Experts of a small language model.
Training: a variant of Adam for the experts, 704M tokens.
Below are experts of layer 2 (counted from 0) of a mixture-of-experts language model. Rows are named router (the router's row for the expert), gate (a neuron's input weights, with its number), up (a neuron's input weights, with its number), down (a neuron's output weights, with its number) and show model dimensions 256-319. Each number is 128 + 24 x the weight over its row's rms, rounded and kept within 0 to 255.
After each expert's rows: "mostly gets" lists some tokens that are sent to it at least half of the time. This comes from a sample of Wikipedia text that the model never trained on.

# expert 4
router [117 136 141 137 128 159 181 106 137 134 114 108 165 215 102 164 139  54 143 139 176 130 150 132 111 142 144 114 116  68 131 155 122 125 138 108 126 152  82 126  93  80 155 110 146 121 128 107  85 127 167 109 138 193  97 113 131 142 122 147 122 136 121 136]
gate0 [130  85 152  81 176 122 109 147 159 150 118 104 100 107 141 153  98 142 138  97 127 167 122 106 181 108 120 149 112 140 116 112 135 152 113 156 102 114 106  99 110 138 114  93  99 119 117 111 159 202 112 134 135 133  98 101 144 132 190 135 173 131 176 123]
up0 [167  68  96 167 142 105 123 130 130  84 138  75  81 122 133 107 149 173 116 120  80 113  81 120  95 138 129 118 157 137 116 132 163 194 135 102 118 135 134 142 146 111 174 107 140 116 115 142 132 121 129 160 120 163 139 138 121 121 112 145 134 117 132 148]
down0 [108 134 130 164 113 141 131 115 127 117 126 147 164 125 155 146 135 140 155  95  84 103 158 154  99 120 136 148 185  98 112  76 141 144 103 136 124 131 123 180 118  84 156 140 106 118 194 136  83 112  87  71  82 133 129 179 135 105 113 128  95 184 125 128]
gate1 [120 131  96 127 100 175  99 152 152 140 151  92 109 123 152 160 109 118 111 137 128 165  94 102 118 138 136 104  88 133 123 131  87  93 176 111 121  98 158 123 112 143 114 126 118 156 133 118 137  91 116 138  99 124 115  92 125  85  79 135 164 102 122 100]
up1 [107 111 122 113  80 111 177 144 119 143  90 152 113 106 132 113 159 130 168 165 103 127  84 151 164 129 130 162 131 145 123 103 110 141 110 127 127 121 139 126 151  91 137  92 150 109 121 136 134  99 149 153 139 168 105 115 127 157 133 133 147 146 131 128]
down1 [149 155 128 113 150 146 171 116 128 125  98 108 159 132 114 139 156  88 139 114 166 154 151 104 150 160 166 178 122 126 116 126 135 144 136 122 129 108 132 116 101 151 145 100 175  83 118  90 122  99 133 115 144 149 111 174 119 129 102 127 152  96 143 151]
gate2 [173 131 166 114  92 138 117 137 124 137 149 120 138 180 143 157 112  82 127  92 140 153 162 164 157 160 137 114  80 116 140  86 138 122  97 106 126 148 147 106 107  93 132 147 144 123 122 152 141 146 108 157 126 120 128 168 148 148  96 131 127  80 139 125]
up2 [130 120 119 142 175  78 108 149  93 127 134 110  82  89  97  96 141 142 114 125 110 132  90 136 113 110 108 110 182 111  77 140 115 101 124 162 100 138 132 146 104 138 120 146 140 142 136 112 107 110 130 131 179 174 103  97 127 150 123 118 130 145  91 160]
down2 [ 96 129 108 111 156 130  80 117 113  93 133 123 156 114 142 130 126 163  89 100 140 128 159 119 110 114 116 122 155 104 123 128 126  83 140  97  98 160 114  68 118 119 127 163 116 131 179 146 105 113 120 106 126 108 164 163 112 120 135 155 107 148 131  86]
gate3 [113 145 114 168 132 168 113 157 158 122 181  92  93 108 124 136 128 128 110  85 123  92 160 173 138 135 132 130 133 140 189 131  89 172 122 143 169 172  97 121 122 148  95 145 157  85 121 144 105 136 104 104 162 139 142 136 120 114 120 111 118 105  94 135]
up3 [122 165 148 108 116 138 114 149 144 114 157 138 142 131 146 165 127 130 131 147  98 126 111 142 115 118 121 113 121 103 110  64 114 161 117  97 108  91 104 139  95 114 123  83 102 121 125 127 129 122  95 138 107 102 105 160 110 166 161 110 149 135 121 121]
down3 [122 130 104  91  67 119 150 141 151 158  79 165 120 147 108 126  94 142  74 173 142  89 135 124 133 161 101  93 140 150  89 104 105 133 119 113 123 138 157 127 157 148 137 133 118 120 130 104 142 175 115  97 158  76 130 104 162 110 104 131  73 127 121 106]
mostly gets: "L", "ik", "ak", "eng", "J", "att"

# expert 0
router [141  98 148 122 132 113 128 117 138 123  92 116 139 122 140  99 141 131 155 122 103 103 137 126 111 100 124 122  94 133 121 142 135 120 116 174 116 121 110 148  56 100 100 182 131 145 132 135 125 136  91 102 145  97 128 126 140 160 138 103 117 146  95 165]
gate0 [156 119  94 172 138 114 167 137 133 109 141 186 104 106 165 140 138 143 180 202 157 151 128 110  87 158  83 118 157 105 130 147 132 162 113  91 110 113 116 127 168 162 122 154 154  52 126 147  99 165 140 163 132 120 151 110  80 143 120  60 147 117 125 111]
up0 [146 125 103 164 105  81 141 109 127 111 134 151  94 129 127 150  69 175 125 136 170 118 100  38 110 145 113 107 138 174 128 120 147 124 123 130 156 122 128 176 151 136 128  94 173 140 116 153 119 126 102 145  95 146 185 130 143 117 129 114 152 126 142  84]
down0 [126 144 120 108 145 136 142 165 137 137 137  94 145 129  92 172 128 115 128 120 153 141 113 106 125 123  95 111 150 121 164 118 113 152 196 102 163 133 113 106 153 162 117 178 171 139 129 124 132 153 105 123 149 123 139 130 179  80 116  97 122 108 172  96]
gate1 [172 134 146 144  83 151 108 129 149  92 122 148 145 183 161 137  93  62 135 125 153 100 134 141 158 154 123 117 113 127 124 158 130 167  94  85 157 147 143 104 140 132 121 145 111  91 122 121  98 152 129  97  85 124  79 132 121  87 115 107 120 104 159 101]
up1 [125 126 185 127  86 160  94 150 130 121 152 132 132 153 135 115 153 108 151  90 124 107 142 153 150 155 128  81 122 131 117 137 127 117 136 165 136 142 100 146 147 121 103 144 111 128 106 139 147 127 147 124 100 133  88 156 152 109 130 142 122 119 148 144]
down1 [148 103  55 149 113 122 144 118  45 197 133 147 155 122  89 114 113 124 167 173 142 129 143 169 103 129 159 143 142 118 151  88 115 122 118 153 101  87 127 144  90 123 100 130 116 133  84 125 132 128 143 162 147 172 119 137 123 144 115 148 122 153 127 127]
gate2 [166 182 143 139  85  81 145 163 118 135 102 178 130 154 127 140 161  93 185 140 143 141 120 104 156 142 146 187 108 120 132 135 131 119  84 127 130 143 140 112 126 159 146 143 124 122 128 164 117 155 141 147 106 146 151  96 158 131 138 181 111 129 156 142]
up2 [143 132  84  84 123 136 126 103 147 118 128 115 139 129 133 136 204 112 163 181  98 142 124 112 134 159 150 104 153 161 156 131 157 178 113 123 112 152 122 118 176 113 125 126 133 145 127 140 143 102 131 107 128 166  94 107 139 132 132 123 103 122 121 137]
down2 [136 121 113 168 133 151 108 122 138 117 111 108 152 133 124 172 115 111 114 163  99  90 151 130 169 103 112 122 125  98 163 129 107 128 133 102 187 148 113 174 138 118 168 111  97 127 155 182 129 116 164 143 127 107 158 148 101 146 122 166 126 134 129  86]
gate3 [144 156 109 168 101 124 118 136 109 126 134 155 160 146 166 100 100 153 114 112 126 138 141  98  98 150 127 116 151 112 112 130 114 127 126  85 121 133 142 149 146 118 153 137 146 115 106 116 130  84 114  88 136 145 109 140  91 120 183 117 142 121 111 139]
up3 [155 117 152 154 121 130 142 109 130 126 123 129 126 174 154 151  57 144 118 100 145 106 136 121 158 126 120 121 109 114 132 146 110 103 142 142 118  91 127 154 127 113 129 112 134 101 158 138 130 118 131 176 109 162 136 111 137 135 106 170 163 106 122  87]
down3 [157 120 118 138 133 136 113 109 144 119 147 123  88 151 107 131 121 108 133 125  81  99 125 149 128 109 143 150  85 125 144 107  95  54 133 109 101  75 111 145 112 118 172 141 116 100 125 153 107 127 124 122 100 135 123 120 127  95 111 174 114 115 127  76]
mostly gets: " with", " and", " at", " on", " for", " from"

# expert 5
router [139 155 106 115 154 121 137 160 183 133  86 167 153 124 150 141 165 156 173 120 141 139 119 119 156 153 126 126 118 161 124  94 151 132 111 141 101  98 134 110  92  89 149 160 121 135 133 132 137 145 147 118 225 124 132 140 120 171 125  65 148 165 136 128]
gate0 [161 130 128 122 136 118 151 106 147  90 101 166 130 139  74 149 140 124 116 118 113 147 134 105 101 146 119 160 123 163 159 140 124 141 150 119 161 100 125 129 111 106  81 116 118 144 141 137 162  94 105 124 118 123  96 162 111 145 154 163 149 144 147 180]
up0 [138 159  93 136 159 129 110 106 146 101 120  98 114 116 119 165 135 132 108 105 126 112 116 125 162 126 106 121 119  82 147 109 146 118 156 149 153 117 137 110 163 117  83 113 138 138 123 100 150  59 121 119 115 136  71 125 115 106  97 171 124 116 167 100]
down0 [103 130 130 138 115 140 149 136 121 104 145 119 126 128  96 133 137 103 137  88 118 142 106 118 132 117 135 127 186  95 130 150 160 136 137 104  82  99 106 150 115 133 146  96 119 142 145  92 190  99 154 108  62 148 117  77 151  77 150 147 122 184 164 124]
gate1 [153 116  91 129 135  93 130 144 151  81 123 152 163 132 115 154 132 117 144 128 143 139 122 139 105 148 141 162 174 101 143 146 107 127 147 118  90 145 133 133 104 146 158 124  91  99 134 145 174 112 132 127 172 107 124 108 169 125 115 147 120 114 120 101]
up1 [159 144 145 138 181 119 119 132 121 129 123 133 107 105 142 131 122 130 160 147 134 107 119 132 101 114 115  97 143 139 131 127 156 173  85 123 153 106 110  97  96 151 136 159 170 120 123 100  84 147 137 135  87 164 162 190 152 124 147 125  73 109 120 156]
down1 [125  94 176 125  89 115  79 125 126 141 139 152 106 145 144 140 148 154  91 123  88 146 106 148 157 117 130 129 116 105 120 137 131 111 127 175 134  96 117 136 152  93  93 180 138 182 111 119 159 135 135 121 112 185 137 138 126 153 123 120 138 126 126 151]
gate2 [146  97 154 146 160 139 155  47  95  84 122 108 116 150 112 129 124 159 117 127  88 145 157  86 153  76 104 166 118 115 164 149  91 127 141 121 139 111 120 129 162 135 103  95 127 107 130 140 150  95 136 119 110 115 112 111 100 164 155 112 107 127  65 138]
up2 [ 97 142 116 129 106 128 153 139 117 104 127  92 114 120 132 123 111 135 132  94 144  86 117 110 139 105 131 118 143 130 129  83 137 164 135 161 124 183 175  85 155  90 148 110 174 124 115 102 164 141 134 102 126 121 147 134 107 103 112 133 145 135  75 145]
down2 [130 112 122 137 114 164  95 120 135 155 147  73 118 177 128 140 140  92 103 125 150  96 111  91  98 139 140 118 114  91 122 102 151  94 128 105 122 158 138 127 145 152 141 132 130 140 130  77 122 107 118 100 180  65 133 115 142 141 106 101 149 152 115 139]
gate3 [121 121 130  97 120 127 160 128 183 152 158 147 167 132 101 144 113 160 112  98 165 152 108 116 115  82 168 110 139 167  98 131 119 181 146 133 170 114 108 179 107 124 131 103 109 117 161 149 111 152  97 156 101 168 138  73 117 161 106 139 119 109 151  95]
up3 [221 114 117 131 101 139 104 134 115  63 126 138 146 174 169 129 162 112 114 147 111 106  97  95 173 193 115 147 141 105 144 146 146  81 185 109  93 110 114 128 153 112 142 141 121 108  84 108 122 150 164 113  96 113  92 123 176  98 107 135 149 138 127 116]
down3 [130 137 131 136 140 118 108 162 130 109 120  94 118 107 124 145 140  92 113 140 136 142 104 104 112 134 112 130 131 123 134 145 118 126 110 104  89 144 118 135 120 188 135 131 145 115  92  81 109 155 140  95 131 126 151 111 147 171 156 121 165 117 125 109]
mostly gets: " it", ".\n\n", " them", " well", ").", "\"."

# expert 6
router [157 129 119 152 121 129 115 110 136  92 168 123 130 166 181  93 143 123 125 132  66 152 138 116 152 147 102 113 127 100 133 122 134 124 152 121 113 129  98 125 108 139 118 134  86 104 133 141 108 136 138 129 121 144 152  78 111  98 134  69 145 104 153 131]
gate0 [127 171 160 143  79 169 140 157 134  92 130 136 115 101 131 165 111 134 156 112 157 117 139 175 144 118 153 163 140 127 123 114 105 150 108 145 135  97 120 107 122 113  75 101 135 106 121 165 152 141  83 122 151 161 115 120 126 103 105 144 151 173  93 120]
up0 [ 97  96 139 166 100 166 119  99  88 136 135 107 138 169 114  79 133 139 129 118 135 180  68 117 117 113 119 137 134 120 166  91 145 132 151 124 101 141 118 168 164 124 121 152  91  90 111  99 116 157 107 152 105  62  71  97 107 141  99  97 120 126 160 147]
down0 [110 132 110 145 135 125 112 147 111 128 130 103 110 117  97 163 131 140 137 108 129 139  95 113 137 154 145 171 110 121 149 105  78 138 148 125 111  87 128 155 149 109 113 105 153  98 132 151 120 139 128 133 153 143 142 130 120 106 112 168 126 120  89 119]
gate1 [139 138 132 147 118  99 142 118  98 116 129 122  80 139 107 152 103 119 105 136 138 151 136 142 109 112 118 154 111 141 128  86 119 124 126 131 116 131 140 158 128 127 153 111 167 137 126 146 110 118  96 134 141 128 164 111 116 115 177 118 159 122 158 153]
up1 [ 78 115 135 152 112 136 156 139 175 189 111  89 136 126 121 138 118 101 188 128 175 134 129 112 114 103 148 135 148 139 159 111 132 154 106 135  98  99  90 130 118 178 122 140 111 104  77  85 108 130 139 128 123 130 140  86 121  97 121 138 165 148 119 123]
down1 [ 99 126 130 124 117 107 146 140 123 146 139 114 138 108 107 105 103 125 137 154  66 186 125 150  95 150  79 121 131 101 101 123 121 112 114 117 105 145 119 150 121 124 161 143 122 144  94 138 126 106 104 155  66 137 128 136 126 126 144 118 103 119 129 146]
gate2 [139  89  99  89 157  76 115 135  71 137 126 105 160 137  99 143  92 171 141 137 111 117 119 111 170 140 123 117 119  90 150 131 155 113 140 121 134 128  84 147 126 117 127 144  93 158 161 105 123  84 123 122 109 101 113 165 132 160 150 104 124 167 152 126]
up2 [127 144 126 130 144 126 138 143 168 136  94  91 119 115 120 145 107  68 140 129 136 125 155 109 161 148 106 189 169 154 129 157 142 148 139 104 143 122 152 134 175 126 106  69 128 100 115 164 115 105 115 105  93 163 137  88 101 115  98 126 129 120 113 122]
down2 [125 105  89 119 126  88 172 123 140 161 134 155 132 122 125 118 149 135 148  92 137 123 172 120 127 153 127 101 104 142 106 148 119 150 157 124 112  87 130 134 164 144 166 158  89  86 146 173 144 117 128  95 120 127 190 141 107 149 113  89 160 137 130 139]
gate3 [138 128 131 116 134 120 139 112  82 139  93 167 115 120 196 134  71 122 145 117 140 154 132 144 107 138  96  90 132 111 135 145 116 101 110 127 119 123 146 151 150  98  85 151 151 136 153 146 106 161 104 141 141 117 166  87 128 152 111  99 133 156 143 143]
up3 [ 74 123 150 114 161 177  97 111 143 126 127 118 119 158 111 145 129 102 114 150 144  88 125 127 120  92 103 114 151 113 121 141  76 146 103 147 135 115 127 106  84 120 127 109 144 172 159  95 122  53  76 140 141 137 117 160 119 145  72 122 105  86 137 132]
down3 [142 125 109  92 103 104 121 174 161 110 137 139 125 123 150 164  95 104 162 150 107 124 131 122 144 184 142 147 101 137 148 127 138  95 125 124  99  74 147 121 144 105 138 108 146 105  87 125  72 106 113 136 128 163 140 138 114 155 155  55 138 134 118 123]
mostly gets: "ic", " cons", " sup", " compet", " sur", " ext"

# expert 2
router [103 166 147 121 112 139 112 126 155 136 129 133 192 111 120 145 112 101 140 125 114  76 135 157 119 106 119 110 143 142 113 115 172 119 114 115 104 127 143 114 143 116 157 126 133 113  57 212 158 136 123 138 137 150 112 136 107 158 141 154 107 118 111 111]
gate0 [155 113 105 148 133 115 159 101 134 132 137 160 137 167 143  99 124 133 119  85 150 167 119 110 128 117 139 100  61 114 160 111 115 129  54 109 115 107 122 150  94 105  89 147 127 153 187 106 137 138  67 151 110 134 132 114 138 141 187 124 122 153 172 148]
up0 [137 110 139 100 141 129 129 109 134 106 126 153 129 145 138 117 139 180  99  99 113 157 136 131  94 140 119 122  84 163 131 130 105 136 139 114 146 138 102 177  94 106  87 149 135 168 154 123 171 124 112 133 113 145 168 113 169 112 114 120 171 131 125 100]
down0 [116 139 167 153 107 147 134 155 112 146 143 125 138 141 135 133 126 104 122 106 128 144 115 119 142 156 155 159 138 134 120 105 117 124 156 119 144 120 125 121 152 112 164  97 154  75 108  95 125 121 140 144 120 166 105 155 130 142  88 134 123 127 103 119]
gate1 [138 156 132 137  94 110 140 119  52  69 142 158  96 173 137 120 166 143 129  94 104  92 133 115 109 135 185 138 128 131 140 139 142 163 150 162 152 114 130  82 101 128 132  99 114 175 128 136 159 138 139 116  79 138 145 129 119 139 129 150 177 152 120 147]
up1 [111 153 121 117 132 164 115  89 130 124 111 107 141 101 116 146 107 113 101 167 147  90 129 132 110 165 178 128 187 152 114 115 127 128 100 106 174  90 122 162 120 130 115 116 133  99  94 131  70 123  95 128 115 116  99  92 127 163 118 142 152 116  97 148]
down1 [143  94 102  81 125 135 158 126 150 100 100 105 129 129  90 127 116 120 101 109 147 108 114 148 153 132 128 137 108 159 142 115 149 162 121 156 101  98 133 109 177 153 150 121 131 114 155 158 135  87 140 145 132 115 112  95 111 146 105  84 134  95 126 160]
gate2 [136 106  70 135 100 127 179  98 161 180 112  86 133 107 146 147 102 134  96 107 123 130 118  90 130  94 108 148 142 120 155 166 116 146 127 175 146 100 147 155 135 122 174 100 108 149 151  91 166 110 101 101 117 147 136 115  92 158 106 126 169 132 118  97]
up2 [ 98  96 133 129  95 147 121 168 139 101 119 145 169 146 152 133  83 125 122 122 138 144  75 146  98 131 124 127 125 110 108 117 112 114 133 159 123 147 128  98 123 145 149 147 132 142 123 135 133 139 135 107 108 119 123 139 174 119 119 116 112  93 110 116]
down2 [177 143 135 144  96 158 136 124 137  91  65 114 142 139 114 136 122 156 151 101 152 117 136 133 146 117  95 122 144 117 140 119 108 146  92 177 127 142 142 138 168 133 141 128 127 153 122 117 126 148 144 128 120 101 108 130 137 165 123 110 175 195 140 122]
gate3 [116 102  98 134 173 107 117 102 126  97 101  99 123 183 151 112 135 169 111  82 110 132 127 134 149 166 110 138  92 130 133 127 110 138 104 154 136 129 132 126 124 133 147 157  89 134 131 101 138 156 136  89 129  94 139 131 164 138 141 124 145 110 139 132]
up3 [140 144 151 140 110 132 118 116 165 184 129 148 141 116 122 124 128 130 109 170 163 159 131 142 112 106 105 102 129 153 148 108 163 150 111  90 133 183 112 170  82 132 154 129 111 118 135 122 145 102  98 149  84 143 110 125 148 133 140 142 101 129 121 141]
down3 [153 113  81 124 155 166 159 113 156 125 118 151 155 119 136 132 118 106 125 160 129 157  96 120 140 127 108 138 110 151 135 115 122 123 117 110  67 121 183 120 103 127 136 113  73 130  88 129 123 111 144 138 132 152 129 135 108 105  92 156 129 118 133 118]
mostly gets: "12", "10", "25", "17", "198", "00"

# expert 1
router [134 140 117 135 129 118 115 133 143 101 119 110 155 121 171 152 110 146  81  93 148 113 134 138  93 134 146 119 117 142  94 132  99 120 119 144 163 120 127  95 175 101 141 171 160 116 131 129 115 128 121 108 117 145 143 100 143 145 125 168 108 133 137 112]
gate0 [116 113 126 140 126  82 123 118 122 130 165 151  65 127 116 127 123 118 119  94 114 150 149 143 104 115  63 103 165  79 135 103 136 128  81 121 117 156  99 141 151  92 126 124 148 121 146 118 161 139 167 163  82 124 137 120 129 122 115 130 138 128 117 105]
up0 [186 100 125 141 112 106 197 138 177 121 150 137 143  95  93 143 115 116 146 124 146 103 164 149 129 128 124 119 145  92 133 148 132 130 130 126 144  71 144 154  97 127 137 139 114 138 132  93 116 158 105 130 141 174 124 123 111 146 160 125  93  68  92 139]
down0 [122 134 114 136 160 131  90 179 120 136 140 144 121 119 129 115 135 142 115 167 137 150 170 111 129 131  79 166  97 133 137 104 109  97 155  91 103 171 154 162 142 142 134 105 143 120 115 105 148  88  76  83 151 111 134 124 120 123 159 130 139 147  99 102]
gate1 [107 107 172 123  99  79 124 148 141 118 104 157 171 120 144 128 125 155 120 117 121 107 119  89 129 165 126 145 165  82  88 142 101  99 102 113 142  83 128 155 121 123 150 113 135 150 108 103 153 154 142 111  96 129 110 111 127 106 127 122 118 122 112 130]
up1 [120  88 114 143 128 141 131 103 103  91 122 114 107 129 123 118 132 152 146 129 129 115 147 190 154 140  97 137 142 127 131 127 116 104 106 179 132 148 166 156 168 165 108 114 139 128 152 136 116  84 106 196  97 137 136 158 168 110 113 113 112 122 154 156]
down1 [154 132 118 130 133 105  78 136 128 104 127 125 120 138 133 127 114 105 115 142 108 156 115 102 152 102 135 130  79 121 121 107  99 146  91 150 159 100 125 117 131 113 141 150 124 120 101 132 119 127 148 109 138 131 181 164 151 124 119 166 133 129 127 149]
gate2 [134  98 129 125  90 123 148 137 156 158 133 145 179 171 132 149 177 154 117 147 105 162 125 121 146  97 108 129 127 170  95 115  90 140  96 166 124 148 133 154 117 130 152 102  55 150 121 109 118 138 148 136  77  82 160 121 151 154 101 117 116 114 101 122]
up2 [163 155 106 137 118  91 128  95 152  82 129 108 149 153 119 133 125 154 137 127 116 153 108 144  96 146 142 178 189 142 128 146 102 180 109  96 125 121 129  98 101 128 112  68 128 127 140 122  92 131  94 163 119 131 106 113 126 113 143 166 138  95 128 139]
down2 [136 124 156 118 107 114  95 148 132  80 114 142 113 109  99 172 123 133 120 141  99  97 140 120 106 104 118 158 126  94 145 115 145 129 137 122 117  90 127 116 142 116 159 162 160 138 122 120  92 193 152 109 175 143 124 115 151 117 117  75 165 112 132 113]
gate3 [123 119 138  83 131  89  94 147 150 146 123 136 149 175 128 150  98 130 115  93 161 141 101 171 150 130 135 125 130 146  97 182 113 131 146 142 109  83 121 129 134 156 155 148 161 152 168 143 132 144 162  98 123 160 125  89 156 188 143 119 135 105 119 131]
up3 [122 172 137 192  98 153  95 136 156 124 158 135 155 160 160 124 117 113 154 158 124 156 153 164 123  97 115 162 124 135 136 101 131 137  89 153 112 136 142 131 125 123  86 104  77 148 144 130 132 164 160 114 171  94 107 145 140 150 136  78 125  89  99  82]
down3 [151 162 102  87 124 109 126 150 129 114 138 133 159 117 131  92 137  86 147 127 192  95 153 169 122 118  98 125 113 133  98 164 185 113 121 141 163  95 121 130  89 155 108  73 188 139 117 139 104 132 117 115 124 153 126 156 153 134 135 125 148 156  93 101]
mostly gets: ")\n", "ography", "-", ";\n", "\"\n", "idae"

# expert 7
router [142 130 120 131 136 172 141 165 136 122  95  83 154 143 107  97  64  97 113 129 126 136 120 116 129 140 113 103 151 118 124 130 140 133  91 158 139 107 154 131 152 142  95 135 127 117 133 112 112 127 126 102  85 189 138 137 179 160  83 154 129 108 126 144]
gate0 [131 130 103 139 150  95  93 116 166  82 119 139 169 135 152 113  92 127 127 152 131 155 170 139 104 171 116  89 131 121 153 141 112 157 114 139 115  98 139 108 102 111 125 113 102 138 114 168  99 130 136  94 176 125  92 153 120 127 105 128 149 137 143 118]
up0 [146 129 186 120 108 149 115 127 168 100 133 123 194 131 133 146 114 122 174 127  88 108 103 124 124  96 142 132 138 135 152 141 144  81 146 169 106 116 132 131 135 147  97 148 109 145 146 132 143 143 130 140 130 134 146 160 143 159 154 123 129 116 174 131]
down0 [ 97 139 170 116 155 140 129 135 117 166 133 122 101 127 121 105 134 162 148 122 102  99 109 113 102 106 149 100 138 139 101 148 148 116 124 134 169 129  96  95 156 112 139 175 123 151 126 116 117 144 118 135 139 112 177 125 151 142 129 115 107 121 120 122]
gate1 [153 146 154 150 142 144 143  91 147 132  95 109 149 130  96 131 149 177 105 140 163 130 133 118 140 123 154 123 122 150  81 128 116 170 138 168 100 139 145 169 119 112 125 127 122 110 122  95 160  58 121 106 139 137 123  95 140 118 112 104  50 111 122 128]
up1 [126 114 133 143 153 131 131 111 143 156  93 122 153 136 141 152 144 120 120 101 150 120 119 137 164 155 129 131 139 106 116 189  78 136  93 121 130  98 148 133 143 123 141 108 121  88 145 129 115 110  91  83 104 151 106 152 107 140 115 118 123 141  94  91]
down1 [ 98 111 154 112  97  97 111 154 132 111 110 126 132 144 140 125 150  94  91 136  94 159 139 141 143 117 150 117 156 140 160 182 134 124 109 105 129  90 128 148 119 152 178  79 157 159 100 130 152 154 118 130 112 111 122 144 111 152 127 133 162 119  94 125]
gate2 [159 142 157 120 154 107 127 146 124 100 131 147 167 179 155 108 140 136 134  79 146 118 106 148 182 133 135 118 129 126 112 148 149 114 148 167 123 118 113 116 140 149 133 144 143 177 148 132 134 143 144 130 127 106 142 122 141 131  99 122 119 133 119 148]
up2 [114 143 120 139 140 126 175 124 153 131 128 130 110  99 115 137  97 137 101 123 119  94 138 139  99 112 172 146 147 171 131  94 114 164 118 129  98 118 151 151 112 120 112 114 103 129 117 115 101 117 109 119 133 172  97 101 136 171 130 153 117 112 106 125]
down2 [121 159 131 153 137 123 131 152 166 147 126  94 112 119  99 113 103 125 116 124 118 134 143 171  99 106 184 123 110 143  98 139 133 117 129 121 124 124 116 120  86 103 136 179 135 129 149 172  82 131 114 112 139 159 155 145 149 147 139 121 136  92 156 126]
gate3 [139  94 134 109 178 109 113 101  80 151 114 109 167 147 128 107 171 152 128 121 152 130 126 178 148 149 120 162 128 134  69 113 115 166 118  89 137 130 145 121  96 116 132 168 129 127 122 147 139 137 136 175 149 152 119 160 199 100 100 119 114 135 182 156]
up3 [153 143 111 148  93 189 155 149 132 172 124 160 106 138 126  91 110 132 102  74 110 132 163 129 152 158 149 171 121 121  92 159 131 112 121 156 125  92 125 133 106 133 107  90 115 126 107 128 152 115  75 140 143 143 172 130 123 111 109 125 126 135 115 136]
down3 [106 176 109  87 142 111 101 157 146 128 134 138 139 110 135 120  90 122 125  86 154 104 120 139 121 148 116 143 168 138 178 110 140 178 123 107 114 137  83 113 100 148  96 156 135  87 136 128 115 167  78  78 136 112 120 137 141 118 153 139  92 127  82 125]
mostly gets: " University", " War", " World", " Mar", " League", " American"

# expert 3
router [168 147 112 178 181 146 161  91 140 121 171 111 143 124 145 144 147 122 150  69 139 143  86 109 139 103 133 134 142 151 105 145 168 136 113 120 107 108 102 105 113 110  84 140 158  91 144 116 131 107 111 141  82 111 152 113 131 123 139 138 119  85 105 128]
gate0 [ 90 161 149 121 125 129  96 157 139 116 132 137 152 127 139 143  94  89 153 189 124 115 121 140 113 144 115 135 144 151 142 121 116 124  90 140 131 125 141 137 173 122 125 180 131 107 134 115 128 146 121 103 125 166 121  94 154 152  94  96 120 109 154 123]
up0 [ 92 144 134 157 113 115 135 105 101 113 149 147 122 125 139 119 169 157 147 140  92 151 173 109 159 104 173 117 128 110 146 108 147 106 112 119  73 132 123 123 138 149 135 182 127 110  97 137 119 125 140 143 103 119 174  99 137 109 139 137 131 121 124 123]
down0 [109 147 136 133 159 125 104 136 126 127 139 156 136  88  88 142 160 111 127 148 155 133 111 174 146  70 167 116 127 159 174 122 112 139 149 129 117 129  88 156 112 158 148 123 109 113 125  37 122 137 109 126 149 147 140 148 148 124 134 151 128 123 147 177]
gate1 [119 150 127 121 105 154  96 149 101  95 128 152 139 152 167 122 143 120 131  93 102 128 132 160 151  84 119 144  93 116 130 150 162 118 134 149 205 106  97  92 113  66 112 143 130 152 131 131 134 128 179 128 151 135 174 128 121 109 115 192 145 129 138 128]
up1 [131 126 111 154 136 141 150 113  82 121  98 145 110 118 111 141 136 117 128 136 164 128 154  94  98 111 161 146  92 122 118 102 132 122 165 126 122 117 126  88 141  97 116 138 158 107 144 104 112  94 104 143  91 118 129 148 119 133 116 150  96 133 131 113]
down1 [150  94  78 139 131 107 107 171 183 129 162 108 140 137 121 109 161  96 134  78 146 171 136 143 188 156 120 133 143 153 163 113 134 109 148 138 112 144 109 133 128 129 112 157 118 111 107 191 134  94 133 106 103  91 141  92 166  88 165  82  79 169 120 138]
gate2 [107 164 174 128  82 120 136 106 128 111 132 153 121 158 104 113 119 149 168 136 154 103 163 106  83 121 150 116 134 123 147 106 117 105  77  99 108 160 152 130 144 133 155  95 128 117 137 146 148 136 117 141 147 116 156 132 123 129 168 120 159 120 126 112]
up2 [ 88 145 100 114 169 126  91 132 132 109 130 104 135 124 122 157 161 123  67 147 139 154 116 141 135  90 151 113 146 124 124 131 133 127 136 174 123 105 154 143 128 146  67 137 121 148 133 115 154 112 110  93 127 120  88 141 133 139 104 117 148  80 108 146]
down2 [ 95 102 127 135 145 135 119 110 147  95 152  98 143  80 113 120 121  94 110 148 154 123 123 166 109 131 121 124 130 153  95 136 177 134 142 133 134 126 153 126 143  93 101 132 126 120 167 103 119 122 107 146 115 145 140 146  87 169 146  83 137  87 127 182]
gate3 [124 162 116 121 120 139  90 110 113 123 107 143 125 130 124 114 129  92 110 130  93 116 141  94 169 110 140 164 138 151  88 143 134 109 155 107 163  78 175 156 137 139 150 142  77 153 146 111 124 140 150  84  87 137 120 107 142 145 167 159 136 147 119 186]
up3 [125 171 124 106  93 146 124 160 153 138 131 109 164 123 133 104 128 120 140  90 131 138 100 143 116 100 133 138 123 125  90  92 157 138 157 127 159 128 130 120 149 175 138 157  83 128 117 122 166 115 148 112 122 116 133 118 172 131 144 129 177 113  99 122]
down3 [107 126 125 114  78 104 156 147 133 136 117 109 177 115 136 129 131  82 103 116  88 101 132 122 127  88 117 144 119 114 121 125 158  96 153 115 163 112 151 110 131 125 118 130 132 190 134 147 125 130 141 108 116 138 122 116 106 112 147 141 175 101 190 114]
mostly gets: " a", " an", " Z", " '", " film", " ch"